Below are experts of layer 7 (counted from 0) of a mixture-of-experts language model. Rows are named down (a neuron's output weights, with its number) and show model dimensions 80-159. Each number is 128 + 24 x the weight over its row's rms, rounded and kept within 0 to 255.
Before each expert's rows: "comes before" lists some tokens at least twice as common just after its tokens as in all text. This comes from a sample of Wikipedia text that the model never trained on. Tokens count by the router's weight.

# expert 16
comes before: "-", "\n", ":", "|", " •", " Total"
down0 [122 127 106 148 143 140 131 125 141 154 147 113 234 147 132 106 125 153  80 146 120 116 122 119  96 125 167 126 107 149 130 154 159 143 168 132  74  88 120 156 104 105  83  61 130 107 120 111 165 110 153 152 160 120 136 154 133 115 118 155 150 144 115 135 136 232 111 147 156 122 115 132 111 144  95 156 131 122  96 111]
down1 [135 155 122 154 111 106 150 110 110  87  97 126 214 116 131 167 133 139 111  88 130 132 155 118  88 188 105 104 114 124 110 101 119 125 158 126 118 159  96 150 137 109 168 148 160 121  97 125 135 102 134 134 129 114 111 146  68 145 119 151 140  94 121 116 134 179 120 113 104 129 132 144 123 125 158 171  72  92 141 143]
down2 [129 128 156 141 125 161 129 106 125 144  92 120 105  93 119 139  61 113 139 161 118 133  93 150 145 149 156 132 152 161 151 161 135 158 170  90 131  96  87 116 136 113 120 128  96 110 125 125  85 142 106  68 101 122 164 115 148 132 176 158  94 148 120  99 169 117 108  98  76 150 124 100  74 115 143 108  92 130  86 152]
down3 [126 152  96 148 140  99 125 118 149 132 110 168 157 158 140 138 109 106 117 142 152 137 149 132 132 138 127 125 121 110 127 121 130 115 139 117  98 178  85 133 155 115 125  97 124 124 104  85 117 126 135 102  82 116 173 135 121 131 117 146 123 158 155 127 112 176 126  89 160 114 135 186 151  85  97 165 112  92  90 124]

# expert 28
comes before: " |", " ", "|", "-", " Candidate", " Team"
down2 [148 149 148 163 146 156 125 135 135 109 161 182 108 117 142 113  87 126 104 136  81 131 147 145 131 141 108 121 137 130 125 112 117  87 149 105 178 133 138 167 167  91 148 130 179 112  74  94 120 131 162 122 178 126 151 138  75 134 116 194 105 168 112 129 141 113 105 139 120 155 116 100 178 110 124 148 152 144 137 161]
down3 [119 153 135 117 160 137 106 100 120 158 148 121 152  81 174 122 184 150 103  92 153 134  93 127 105 138 111 107 130 141 101 134 142 150  98 123 133 159  81 136 134 117 119 134  97 115 135 128 141 156 133 103 146 129 128 134 113 105 168 130 103  97 120 158 122 142 133 142 119 120 125  90 124 132 137 151 155 172 105 160]
down4 [101 115 108 153 154 124 161 138 112 123 123 103  91 115 127 118 174  92 113 175 124 144 123 126 137 148 137 153 140 178 126 126  95 129 130 109 164 133 141 123 144 129 177 160 144 146 136 165 109  64 131 119 135  97 107 107 103 118 123 117 140 120 103 143 124 117 115 144 129 115 143 131 139 124 100 125 100 149 123 120]
down5 [123 128  98 148 129 153 127 161 110 158 148 139 205 144 160 113 106 127 125 132 161  69 119 172 147 170 135  98 105 132 149 114 138  99 124 164 159 129  95 118 159 125 110 109 124 127 156 125 120 145 107 124 133 189 131 123 120 138 144 151  86 107 127 144 149 179 113  93 162 105 134 113 152  99 142 108 119 124  95 132]

# expert 0
comes before: "==", "=", "===", " ==", "See", " also"
down0 [ 89 142 153 131 117 154 156  90 152 158 111 116 134 129 143  78  91 143 142 100 142 132 119 131 148 155 133 136 146 107 134 104 166 125  99 142 158 111 134 142 128 130 171 154 112 117 109  67 122  78  98 125 118 196 125 109 130 154 117 131 111  85 131 106 100 119  78 166 130 100 148 213 150 108 109 132 178 126 123  71]
down1 [ 98  99 105 116 207 137 108 167 121 110 162 153 174 119 113 118  77 131 102 130 168 125 104  94 128 155  95 142 142 108 137 130 139 138 110 105 144 143 117 118  98 143 142 146 140 120  93 166 151 105 124 218 154 124 162 118 132 128  94 115 148 113 144 112 145 154 123 140 165 136 135 149 133 155 145 112 130 118  92 102]
down2 [ 90  95 128 160 124 135 117 171 111  94 122 161 139 137 111 110 136 145 147 186 129 116 132 158 117 120 122 123 125 158 172 134 140 116  96  97 108 127 138 126  61 132 125 143 126  94 144 144 116 132 161 157 156 125 181 131 135 115 109 144 104 115 115  93 145 123 131 125  91 116 108 136 162 139 128  95 139 108 138 117]
down3 [109 129 135 104 142  76 140 138  98 135 101 116 162 130 128 110 163 103 145 133 145 105 119 165 158 156 136 119 155 132 120 129 110 122  46 153 114 102 128 157 138 113  88 125 132  98  45 129 131 136 121 151 156  91 131 127 107 174 133 120 121 107 151  90 127 162 114 163 126 148 135 120 151 154  90 151 120 124 112 143]

# expert 36
comes before: "\n", " |", " +", ")", " −", " by"
down0 [120 149 152 140 151 152  89 149 149  86  86 135 216 109 176 131 140 126 145 118 101 147 153 108 107 148 132 112 132  95 152 112 131 142 127 135 144 125 164  82 147  80  88  87  89 151 129 128  99 133 145 128 134 100 126 124 104 124 157 103 123 156 135 129 104 207  93 133 116 101 111 152 140 114 133 141 145 121 104 135]
down1 [155 137 153 139 111 165 140 188 142 127 142 163 155 104 117 111 118 122  94 127 139 106 171 108 164 151 157 135 172 139 154 105 108 135 176 137 117 172  90 138 111 126 107 134  87 104 129 129 128 113 100  96 114 170 136 122 142 138 140 143 155 159 110  97 111 158 143 127 142  83 133 147  98 135 134 111 177 149 113 156]
down2 [140 115 159 106 183 139 126 167  87 151 138 150  90 158 141 126 154 136 150 193 120 142 118 105 134 103 133 146 101 132 143 189 123 117 147  81 122  87  98 147  81 140 119 142 145 134 116 129 155 117 123  89 105 126 148 165 187 129 134 167 130  92 150 159 140  82 129 123 154 116 171 139 148 129 125 131  94 170 121  78]
down3 [107  98 122 151 118 148  78 127 153 140 115 107  79 112 130 118 151 143 129 154 141 126 131 168 111  88 122  77 137 101 122 111 131 110 123 113 111 120 156 151 107 122 150 126 113 158 131 150 123 148 160 110 124  93 133 110 148 150 133  85  94 132 162 138 123  82  87 168 141 120  87 131 169 134 131 141 126 176 112 135]

# expert 11
comes before: " was", " his", " the", " he", " a", " had"
down0 [120 132 146 118 131 138 122 115 114 135 148 164 206 113 151 170 148 126 111 129 130 138 113 120 105 126 118 132 116 155 114  98 112 100 138 130 139 148 128 110 125 118  89 108 139 145 113 146  98 158 108 144 114 128 140 125 185 119 153 110 137 156 148 133 113 240  90 152 127 124 108 139 108 161 130 143 100 150 120 135]
down1 [103 117 130 106 126 107 109 157 138 123  97 131  72 162 149 107 193  77 142 115 170  73 131 146 103 122 127 134 122  94 118 128 137 101 152  96 128 125 153 146  99  98 136 137 140 157 146  89 139  93 136 124  95 100  83 156 111 111 133 131 136 145 157 109 100  85 108 150 151 139 161 110 133 123 139 154 148 117 135 147]
down2 [145 138 135 131 111 123 125 163 128 116 139 132 255 128 118 145 113 133 164 143 135 143 133 122 104 132 132 110  97 108 136 125 138 131 127 111 129 137 133 117 120 131 118 132 122 123 114 139 144 141 131 103 161 126 134 131 118 126 131 152 137 160 133 124 134 255 125 135 112 108 138 132 130 145 131 139 130 136 135 117]
down3 [122 134 144  94 164 114 156 128 115 155  84 144 167  80 130 143 120 142 161 119 116 126 134  77 105 124 155  95 112 123 117 105 135 155 158 128 130  98 151 150 120 113 195 141 114 167 118 148 136 105 122 124 128 141 133 146  70 159  95 118  78  93 159 166 144 157 110 106 151 149 107 113 133 127 145 130  94 107 138 131]

# expert 10
comes before: " |", ":", " (", " /", ";", " mi"
down0 [126 118 116 173 162 171 120 106 187 142 165 134 158 101 122 155  90 143  68 110 124 109 100 148 108  92 130 112  83  84 133 115 146 142 116 106 128 142 101 119 136  89 114 177 125 158  73 128 142 149 124 136 127 133 122 148 120 137 115 131  93 150 114 154 156 117 194 134 131 150 133 123 157 131 130 134 165 125 134 144]
down1 [111 151 123 118 109 117 130  80 122 131 123  97 135 130 144 125 127 122 121 130 131 101 169 129  92 115 127 151  84  95 112 165 159  89 145  89 157 133 139 112 130 123 161 160 148 127 101 153 124 143 162 141 128  82 140 114 133 109 127 119 132 156 152 120 149 127 116 119 126 135 100 125 130  83  59 137 135 130 135 147]
down2 [ 99 135 125 108 109 150 116  96 129 168 153 109 182 124  93 118 124 149  96 112 164 141 173  79 127 164 147 108 117 111 141 146 144  81 109 142 106  97 116 145 130  68 127 107 118 133  90 103 120 154 157  80 130 144  97  79 118 163 130  98 141 121 148 137 168 141 147 149 123 118 155 130 124 129 146 131 101 166 123  63]
down3 [120 121 135 132 127 132 124 113 110 145 137 167 222 134 154 140 149 140  71 134 163  97 109 116 123 132 126 119 132  79 112 148 152  96 134 160 117 125 129 135 106 137  97 116 113 125 136 126 127  85 107 133 145  75 123 118 119 157 122 130 122 119 133 117 121 230 156 150 145 142 120 138  95 138 125 110 125 173 129 101]

# expert 7
comes before: " the", " be", " a", " not", " to", " their"
down2 [ 70 145 137 115 159 142 124 112 105 168 124 129 235 176 147 132 134  99 144 106 139 151 129 128 147 117 122 112 137 116 150 147 129 154 142 102 144 141  84 119 140 128 116  89 122 105 130 110 124 105 151 114 170 153  92 107 134 122 115 128 112 135 106 163 143 219 147  72 140  75 134 151 136 127 143 148 125 115 107 135]
down3 [142 158 136 115 163 117 129 151 137 132 143 120 255 142 119 144 129  97 124 135 150 156 135  95 126 115 105 125 130 116 149 117 133 134 143 130 151 110 140 121 112 112 105 117 121 161 119 147 133 155 111 118 112 138 117 146 122 101 133 130 139 115 159 144 105 255 128 126 161  91 127 126 136 150  97 143 109 114 109 120]
down4 [152 127  84 131 137 136 155 153  96 100 134 119 140 137 108 114 122 116 154  89 192  94 169 115 115 111 146  95 134  91 134 122 127 136 186 164 111 148 117 115 134 133 155 131 126 139 140  98 157 122 107  66 155 131 154 120 144 127 136 139 116 140  89 118 142 140 148 134 136 146 101 158 133 106 135 157 120 139 169  91]
down5 [119  91 154 129 135 144 148 113 134  98 156 111 116 136 131  87 154 117  87 114 162 149 141 124 148 120 124 147  76 104 131 124 132 154 143 102 112 107 107 153 159 158 157 134 150 134 152 185 118 139 127 134 138 123  97 162 137 129  97 147 159 135 105 109 160 188 119 160  97  75 109 115 172 104 107 191 151 151 125 137]

# expert 26
comes before: "ed", "ing", "ation", "ment", "s", "ion"
down0 [114 123 109 137 180 172 108 158 107 131  72 127 132 137 158 148 104 102 115 158 128 159 119 129 119 113 104 122 125 128 146 132 146 137 103 118 176 178 140 141 154  95 133 111 103 116 103 143 147  76 156 144 102 175 101  77 121 126 122 170  80 110 108  96 129 142 112 139 111 141 118 132 131 149 172 162 150 111 151 155]
down1 [127  92 109 132 149 115 104 126 132 149 134 130 232 115 114 138 148 119 122 120 107 135 134 142 145 122 137 126 122 153 117 137 117 118 133 117  99 134 159 110 131 122 169 159 130 149 130 121 132  93 104 147 143 102 154 152 154 151  97 142 118 120 135 126 108 252 154  94 196 146 108 110 120 110 139  94 103  89 160 152]
down2 [ 69 104 112 127 119 132 135 163 147 142 151 106 189 122 107 157 121 128 149 106  95 159 141 143 149 144 122 126 132 130 115 143 152 117 117  93 144  77 122 167 128 149  72 134 137 138  94 155 142 135 152 152 141 119 120 131 147 166 136 155 120 155 144 101 117 187  99 128 115 124  90 150  78 139 111 136 118 130 134 151]
down3 [154 159 130 137 141 161 139 135 140 127 169 144  73 135 104 130 167 102 112 123 128 112 129 128 142 101 128 148  85 184 123 133 127  98 162 124 102 119 101 144 115 108 123 144 100 103 129  94 127 130 164 155 138 158 164 115 143 113 133 186 158 140 125  90 164 133  90 169 140 135 145 100 119 153 162 106 128 103 135  95]